Experts of a small language model.
Size: 13 layers, width 192, vocabulary 2048, 10.8M parameters.
Experts: 64 GELU neurons an expert, 3 picks a token.
Below are experts of layer 3 (counted from 0) of a mixture-of-experts language model. Rows are named router (the router's row for the expert), up (a neuron's input weights, with its number), down (a neuron's output weights, with its number) and show model dimensions 0-63. Each number is 200 + 20 x the weight over its row's rms, rounded and kept within 0 to 999.
Before each expert's rows: "mostly gets" lists some tokens that are sent to it at least half of the time; "comes before" lists some tokens at least twice as common just after its tokens as in all text. This comes from a sample of Wikipedia text that the model never trained on. Tokens count by the router's weight.

# expert 21
mostly gets: " in", " con", "ve", " 4", "in", " of"
comes before: " the", " 19", "st", " a", "ment", "c"
router,214,174,221,197,213,193,153,205,192,211,188,204,170,165,203,208,238,213,218,226,225,222,241,187,199,200,230,176,157,214,163,202,222,174,229,175,200,185,212,186,219,242,223,221,228,197,162,157,211,197,196,175,175,190,171,185,158,226,214,195,192,175,191,191
up0,189,234,201,185,187,250,234,174,213,161,229,206,180,208,188,200,207,223,219,221,208,198,216,175,190,165,183,179,205,180,205,186,198,199,189,179,236,184,202,198,206,233,206,179,195,197,174,188,164,188,203,192,209,179,231,210,188,212,246,185,216,192,184,186
down0,182,208,167,219,210,180,180,179,197,203,193,208,217,196,228,238,208,198,200,183,199,223,223,156,207,186,228,219,177,166,213,198,196,175,218,198,180,187,196,188,214,167,221,227,168,211,184,198,199,183,204,220,183,195,201,228,176,169,220,200,221,188,191,187
up1,196,215,208,173,210,154,214,217,177,200,168,200,167,220,210,230,191,206,169,195,217,207,212,205,208,168,183,207,194,209,202,239,207,190,169,207,217,195,202,162,195,183,213,233,178,193,231,184,225,210,169,186,172,180,183,188,212,188,217,170,185,184,217,161
down1,211,205,172,156,177,168,161,183,217,179,180,211,170,206,204,206,180,226,223,209,220,199,212,201,174,194,208,199,187,183,173,191,209,227,229,190,248,233,183,215,199,203,220,197,229,192,198,194,196,218,216,224,216,199,199,202,184,203,174,258,221,222,175,192
up2,182,223,222,192,187,189,193,217,192,196,190,189,201,178,160,198,195,162,187,207,185,155,232,218,168,190,229,176,226,195,198,229,204,184,207,182,197,212,246,189,213,200,236,172,227,192,179,201,220,199,194,187,217,202,197,170,207,171,241,231,213,205,238,215
down2,186,186,172,195,211,173,196,181,206,168,199,216,187,196,225,223,178,197,209,178,168,158,164,184,203,213,215,187,182,209,224,203,174,210,193,208,221,156,213,191,208,211,184,177,188,220,195,224,210,241,172,184,201,182,181,218,192,191,171,194,199,179,195,214
up3,190,222,176,211,218,227,203,230,197,204,205,188,210,236,228,225,230,176,198,244,176,235,201,195,169,175,225,182,186,184,172,216,224,184,205,178,226,184,170,191,212,228,206,161,218,198,213,180,185,188,240,162,195,189,184,199,205,199,179,226,168,181,205,194
down3,204,205,200,214,177,203,217,184,224,168,199,219,214,230,191,190,242,193,198,177,187,223,203,229,169,180,173,212,171,214,231,208,184,219,191,212,193,226,193,198,185,154,214,200,170,240,222,214,206,186,210,213,191,145,184,205,200,224,193,223,222,183,253,188
up4,191,201,213,180,185,205,218,197,207,207,204,186,183,154,183,221,219,247,220,194,223,198,206,212,181,213,222,184,203,188,185,213,231,199,216,177,189,192,171,209,204,225,205,179,188,214,160,196,178,178,209,154,206,184,207,230,184,194,152,205,225,163,204,195
down4,201,199,214,186,203,205,202,157,179,191,215,184,183,221,201,183,198,216,181,177,204,218,181,182,218,180,245,198,165,174,216,207,212,215,168,192,202,245,188,234,207,186,172,235,160,210,195,187,196,204,185,242,239,199,191,171,202,219,208,209,173,208,202,193
up5,204,196,203,182,179,210,214,247,201,202,190,230,226,214,182,183,211,163,207,185,198,180,237,171,212,223,209,186,209,243,231,238,202,196,232,225,225,167,198,203,222,195,195,187,170,206,185,208,213,202,144,207,224,214,182,178,176,196,208,212,196,168,204,217
down5,201,206,217,205,195,203,207,190,210,175,217,171,231,220,182,217,175,180,192,186,200,176,253,195,230,197,211,214,202,189,183,195,210,229,197,225,164,202,214,195,212,206,232,211,167,208,173,210,219,184,198,241,206,225,201,196,210,234,210,181,215,212,218,208
up6,183,218,194,178,179,192,152,230,199,199,172,205,195,204,187,194,204,214,175,218,201,199,191,212,202,227,196,156,201,189,198,200,203,213,214,209,221,177,188,212,175,229,210,205,217,202,215,232,181,230,166,217,179,215,209,156,208,217,184,187,168,206,187,183
down6,215,222,214,188,200,214,199,202,182,204,205,193,190,186,184,184,185,194,206,193,219,189,187,181,224,187,196,202,185,210,207,239,196,210,177,245,202,178,206,184,165,218,181,196,205,189,228,189,210,203,199,165,205,199,219,198,223,192,159,169,202,218,175,187
up7,189,172,195,201,199,212,211,195,197,186,191,224,232,206,214,215,166,200,212,179,200,184,216,179,232,193,173,184,223,202,177,186,218,203,208,182,220,208,160,192,168,207,195,179,208,201,191,225,219,225,180,214,203,207,220,193,210,183,187,226,175,198,159,174
down7,241,219,198,183,184,204,184,226,201,206,202,240,200,229,205,194,255,215,196,210,219,213,149,225,199,202,179,203,162,221,222,190,231,179,225,215,177,189,208,221,184,194,173,183,220,189,208,179,207,196,236,196,221,188,196,221,151,194,203,212,196,188,239,241

# expert 6
mostly gets: "%", "ation", "ment", "ers", "ity", "s"
comes before: " of", ",", ".", " in", " and", ":"
router,177,181,212,266,198,188,222,192,185,173,182,197,181,207,157,180,239,219,204,210,207,217,205,195,177,217,223,185,216,203,187,187,209,175,210,193,220,175,187,173,199,209,204,206,194,206,195,181,220,204,188,196,184,224,166,196,197,240,206,212,194,183,194,189
up0,216,182,180,202,234,205,168,217,206,191,200,201,223,182,168,209,182,185,223,235,191,196,206,204,191,178,247,154,217,203,172,185,196,178,185,182,208,199,171,225,195,177,182,215,187,201,194,188,213,193,212,177,196,187,209,205,195,235,152,169,204,201,194,203
down0,224,241,190,192,185,175,217,232,182,184,195,223,223,216,184,189,223,217,194,199,201,223,187,204,168,204,209,234,205,176,226,169,171,223,210,201,200,201,200,235,188,175,206,228,164,183,224,181,202,163,184,177,163,195,192,192,172,190,224,213,203,164,242,208
up1,195,218,181,230,199,227,178,192,226,217,169,216,225,205,201,194,180,172,196,189,192,236,182,244,185,166,203,213,167,197,226,221,194,190,150,158,180,217,166,207,215,194,209,219,188,223,167,208,170,185,204,197,189,176,200,201,211,206,207,210,176,209,200,174
down1,215,182,201,169,207,195,200,197,202,226,203,223,237,175,204,156,181,216,198,199,209,155,198,216,222,168,199,192,216,201,171,161,197,167,198,185,169,204,223,211,216,211,195,195,206,190,190,202,186,187,190,185,197,223,197,230,194,213,204,179,192,180,196,191
up2,180,242,202,191,208,226,198,207,193,217,163,197,208,209,187,204,198,223,195,219,209,213,204,196,218,188,165,188,156,194,159,219,196,199,205,216,198,228,202,200,199,221,202,206,177,198,195,206,221,162,195,196,192,178,205,181,223,171,193,235,219,219,226,207
down2,227,219,198,195,179,195,218,183,201,188,187,204,198,241,222,218,205,219,201,208,192,210,193,240,187,214,189,199,233,201,226,171,184,187,168,208,170,173,161,171,204,199,214,210,202,191,231,181,169,187,192,228,180,251,208,189,194,223,203,200,179,191,205,203
up3,203,200,195,246,214,192,212,173,186,176,174,232,210,230,205,203,196,206,190,188,174,171,210,186,232,199,224,199,210,200,186,229,165,216,199,234,159,193,202,177,189,199,199,220,182,196,191,222,232,220,203,171,183,203,201,170,214,212,193,189,156,197,179,171
down3,243,178,189,225,200,228,201,200,225,208,179,196,223,172,210,177,166,211,219,204,200,177,204,216,193,207,194,208,206,220,188,215,163,198,178,223,186,192,200,205,192,213,176,207,186,204,181,208,180,185,199,211,218,201,186,161,179,197,197,196,191,173,179,158
up4,173,185,190,241,170,165,234,172,208,184,205,192,209,184,190,195,226,176,210,179,194,139,217,219,217,183,165,200,164,192,176,189,239,233,208,199,214,218,183,193,171,183,225,211,196,216,210,196,181,204,213,198,212,231,193,202,200,188,173,223,175,198,204,233
down4,225,200,163,172,259,191,233,164,221,229,182,226,185,204,179,211,195,213,205,216,226,190,227,167,170,228,197,212,168,197,202,186,221,190,211,226,203,221,170,239,193,169,204,200,193,188,232,182,222,181,198,142,209,137,203,215,210,182,188,194,189,232,198,202
up5,181,191,202,183,224,240,171,215,229,177,217,184,151,194,205,191,216,244,235,216,195,149,261,187,199,192,201,222,192,162,199,210,212,180,180,164,204,216,194,202,180,195,177,214,218,202,204,210,218,215,230,243,233,166,203,208,212,227,208,193,200,193,215,192
down5,236,216,235,203,199,218,191,194,189,169,188,207,172,187,204,218,182,176,196,207,197,204,222,221,218,221,203,161,182,203,198,174,192,180,240,208,191,202,183,203,231,204,193,227,203,196,222,182,220,206,174,171,224,226,212,210,224,220,216,200,194,181,187,193
up6,228,185,185,208,214,207,238,238,234,203,224,215,214,214,203,208,199,181,197,217,196,215,194,182,170,225,189,186,175,190,215,188,215,222,237,207,249,214,161,219,166,209,180,225,176,184,195,198,181,197,199,224,210,177,156,191,213,175,207,178,183,170,165,191
down6,249,245,186,175,238,196,206,185,185,188,193,191,208,190,188,207,170,196,161,191,174,219,185,192,185,228,172,172,206,217,187,194,206,183,216,192,169,189,195,205,162,196,219,175,162,223,195,180,204,198,172,208,182,185,210,215,212,211,201,167,251,228,221,218
up7,218,194,192,189,185,171,221,214,165,193,237,207,172,195,171,214,218,229,201,221,207,172,207,195,207,184,214,222,198,189,207,195,222,217,214,218,169,187,206,185,196,202,189,183,218,232,185,211,189,219,199,177,188,207,220,194,216,183,205,204,234,164,198,199
down7,212,204,200,203,201,213,208,213,203,201,228,184,213,182,206,193,198,201,226,224,232,212,196,206,190,177,215,213,234,203,199,211,159,192,209,208,244,187,198,187,189,228,219,224,187,206,203,220,191,189,160,200,239,209,166,208,161,220,194,218,171,193,171,168

# expert 15
mostly gets: " the", " of", " as", " was", " to", " a"
comes before: " the", " ", " a", " re", " be", " an"
router,195,199,198,167,229,202,155,194,221,197,180,233,178,179,158,206,224,258,234,234,209,171,217,196,209,222,203,193,189,210,143,186,201,208,204,216,199,195,216,184,190,217,217,192,184,207,198,200,212,183,161,208,212,234,195,216,187,239,196,191,210,170,170,225
up0,178,196,206,186,200,197,181,187,189,192,206,213,237,185,209,196,215,237,205,200,159,208,191,225,220,193,174,157,196,237,187,218,228,181,216,229,223,172,205,195,193,199,217,227,216,206,245,206,173,168,222,225,186,223,180,206,191,212,211,211,197,181,221,226
down0,181,202,180,191,235,202,183,227,183,190,184,208,178,177,193,210,201,169,192,216,165,196,217,196,170,216,202,215,193,226,214,172,164,208,168,206,190,220,172,202,222,198,191,195,222,156,173,195,221,184,199,200,192,164,216,195,200,209,218,218,176,197,189,210
up1,206,199,225,168,211,156,167,236,256,198,195,212,198,177,214,209,192,228,199,213,205,174,245,189,177,199,221,170,189,189,201,202,189,241,188,186,209,182,215,213,200,217,176,194,207,235,180,201,192,216,209,200,195,223,215,204,187,181,188,212,181,208,183,174
down1,241,215,198,193,219,203,188,217,184,200,198,201,203,216,169,197,222,196,189,189,241,177,192,196,211,206,205,198,194,185,223,190,183,228,193,188,201,176,204,235,235,202,185,168,202,181,186,202,212,191,186,211,204,229,193,196,159,182,198,195,194,203,204,245
up2,161,208,215,192,169,213,194,169,225,189,194,193,190,178,206,161,198,222,167,176,177,246,179,177,214,190,203,241,185,218,200,189,202,189,228,182,184,165,194,225,212,212,184,190,219,193,221,211,224,184,176,204,212,215,189,205,172,247,231,201,185,199,195,207
down2,187,198,234,202,181,172,221,177,199,193,208,225,234,201,163,211,211,242,204,151,196,213,163,208,193,186,197,218,173,178,197,166,189,209,216,231,185,202,225,210,185,223,211,180,194,185,204,157,226,198,144,196,211,208,234,194,206,202,186,208,192,187,221,229
up3,211,179,223,199,234,223,190,195,199,204,202,217,176,205,185,207,236,149,192,208,196,167,242,188,216,215,194,229,229,211,196,207,200,194,196,214,241,194,175,224,200,215,198,125,169,183,200,199,181,159,182,179,210,203,172,184,187,162,217,191,202,196,217,206
down3,196,172,176,234,177,215,169,216,174,210,175,183,181,201,199,204,192,227,232,185,172,186,231,228,193,235,185,179,202,221,211,204,226,184,230,199,190,213,234,194,200,217,195,223,196,200,191,224,197,212,220,199,207,198,207,209,212,193,215,188,209,189,177,210
up4,224,193,177,144,190,223,206,173,224,186,233,210,206,217,231,207,230,212,176,219,211,161,185,216,183,208,184,191,193,208,216,213,191,181,225,183,195,202,167,199,174,175,222,234,206,194,209,179,180,160,175,203,211,196,201,226,205,184,180,173,204,223,174,228
down4,237,208,221,172,227,219,185,207,210,189,180,179,179,189,216,191,174,179,189,166,178,224,202,220,226,175,200,225,202,198,208,178,242,174,217,171,204,180,197,235,230,180,231,160,205,161,163,211,216,216,185,184,229,186,181,207,206,208,210,183,203,214,161,221
up5,188,216,210,187,193,171,202,173,188,197,198,190,188,200,207,191,202,214,146,220,245,184,182,218,190,201,218,192,172,201,216,181,144,172,187,201,178,221,196,230,183,205,192,221,214,202,219,206,209,195,214,191,159,217,209,184,192,167,196,185,183,194,210,179
down5,222,190,172,161,207,197,202,219,198,217,201,227,175,169,215,185,212,217,217,218,190,216,194,166,196,210,193,234,207,208,202,175,181,230,241,194,189,231,184,190,206,207,226,177,218,181,207,177,212,217,184,180,204,157,204,223,208,206,187,185,183,163,222,237
up6,198,208,207,192,261,221,199,189,213,182,217,179,203,189,190,191,139,225,183,234,228,167,221,213,196,208,224,197,195,191,179,187,218,205,172,181,199,185,213,202,222,170,216,209,201,165,207,221,206,184,239,176,223,212,197,201,202,234,183,172,202,182,209,191
down6,236,205,176,220,207,202,175,202,223,202,166,216,198,189,222,199,192,173,193,180,198,211,169,214,188,199,228,210,184,204,210,209,181,200,245,206,218,197,164,179,225,204,202,226,176,167,226,177,185,239,192,177,179,196,243,192,214,221,209,233,231,220,209,202
up7,195,182,215,184,209,190,183,203,199,230,212,151,188,187,209,188,229,233,184,195,225,202,196,166,231,170,214,224,195,240,165,169,175,204,215,223,218,216,217,186,195,224,201,189,209,224,192,196,168,182,187,201,204,180,204,199,214,239,128,240,212,205,177,215
down7,197,155,163,214,205,201,207,228,190,199,197,184,196,178,208,171,137,178,189,169,197,196,208,200,189,173,196,172,210,206,227,231,206,243,219,186,139,216,224,177,230,218,204,241,220,190,207,214,176,183,207,195,226,219,219,181,213,199,213,212,196,205,210,204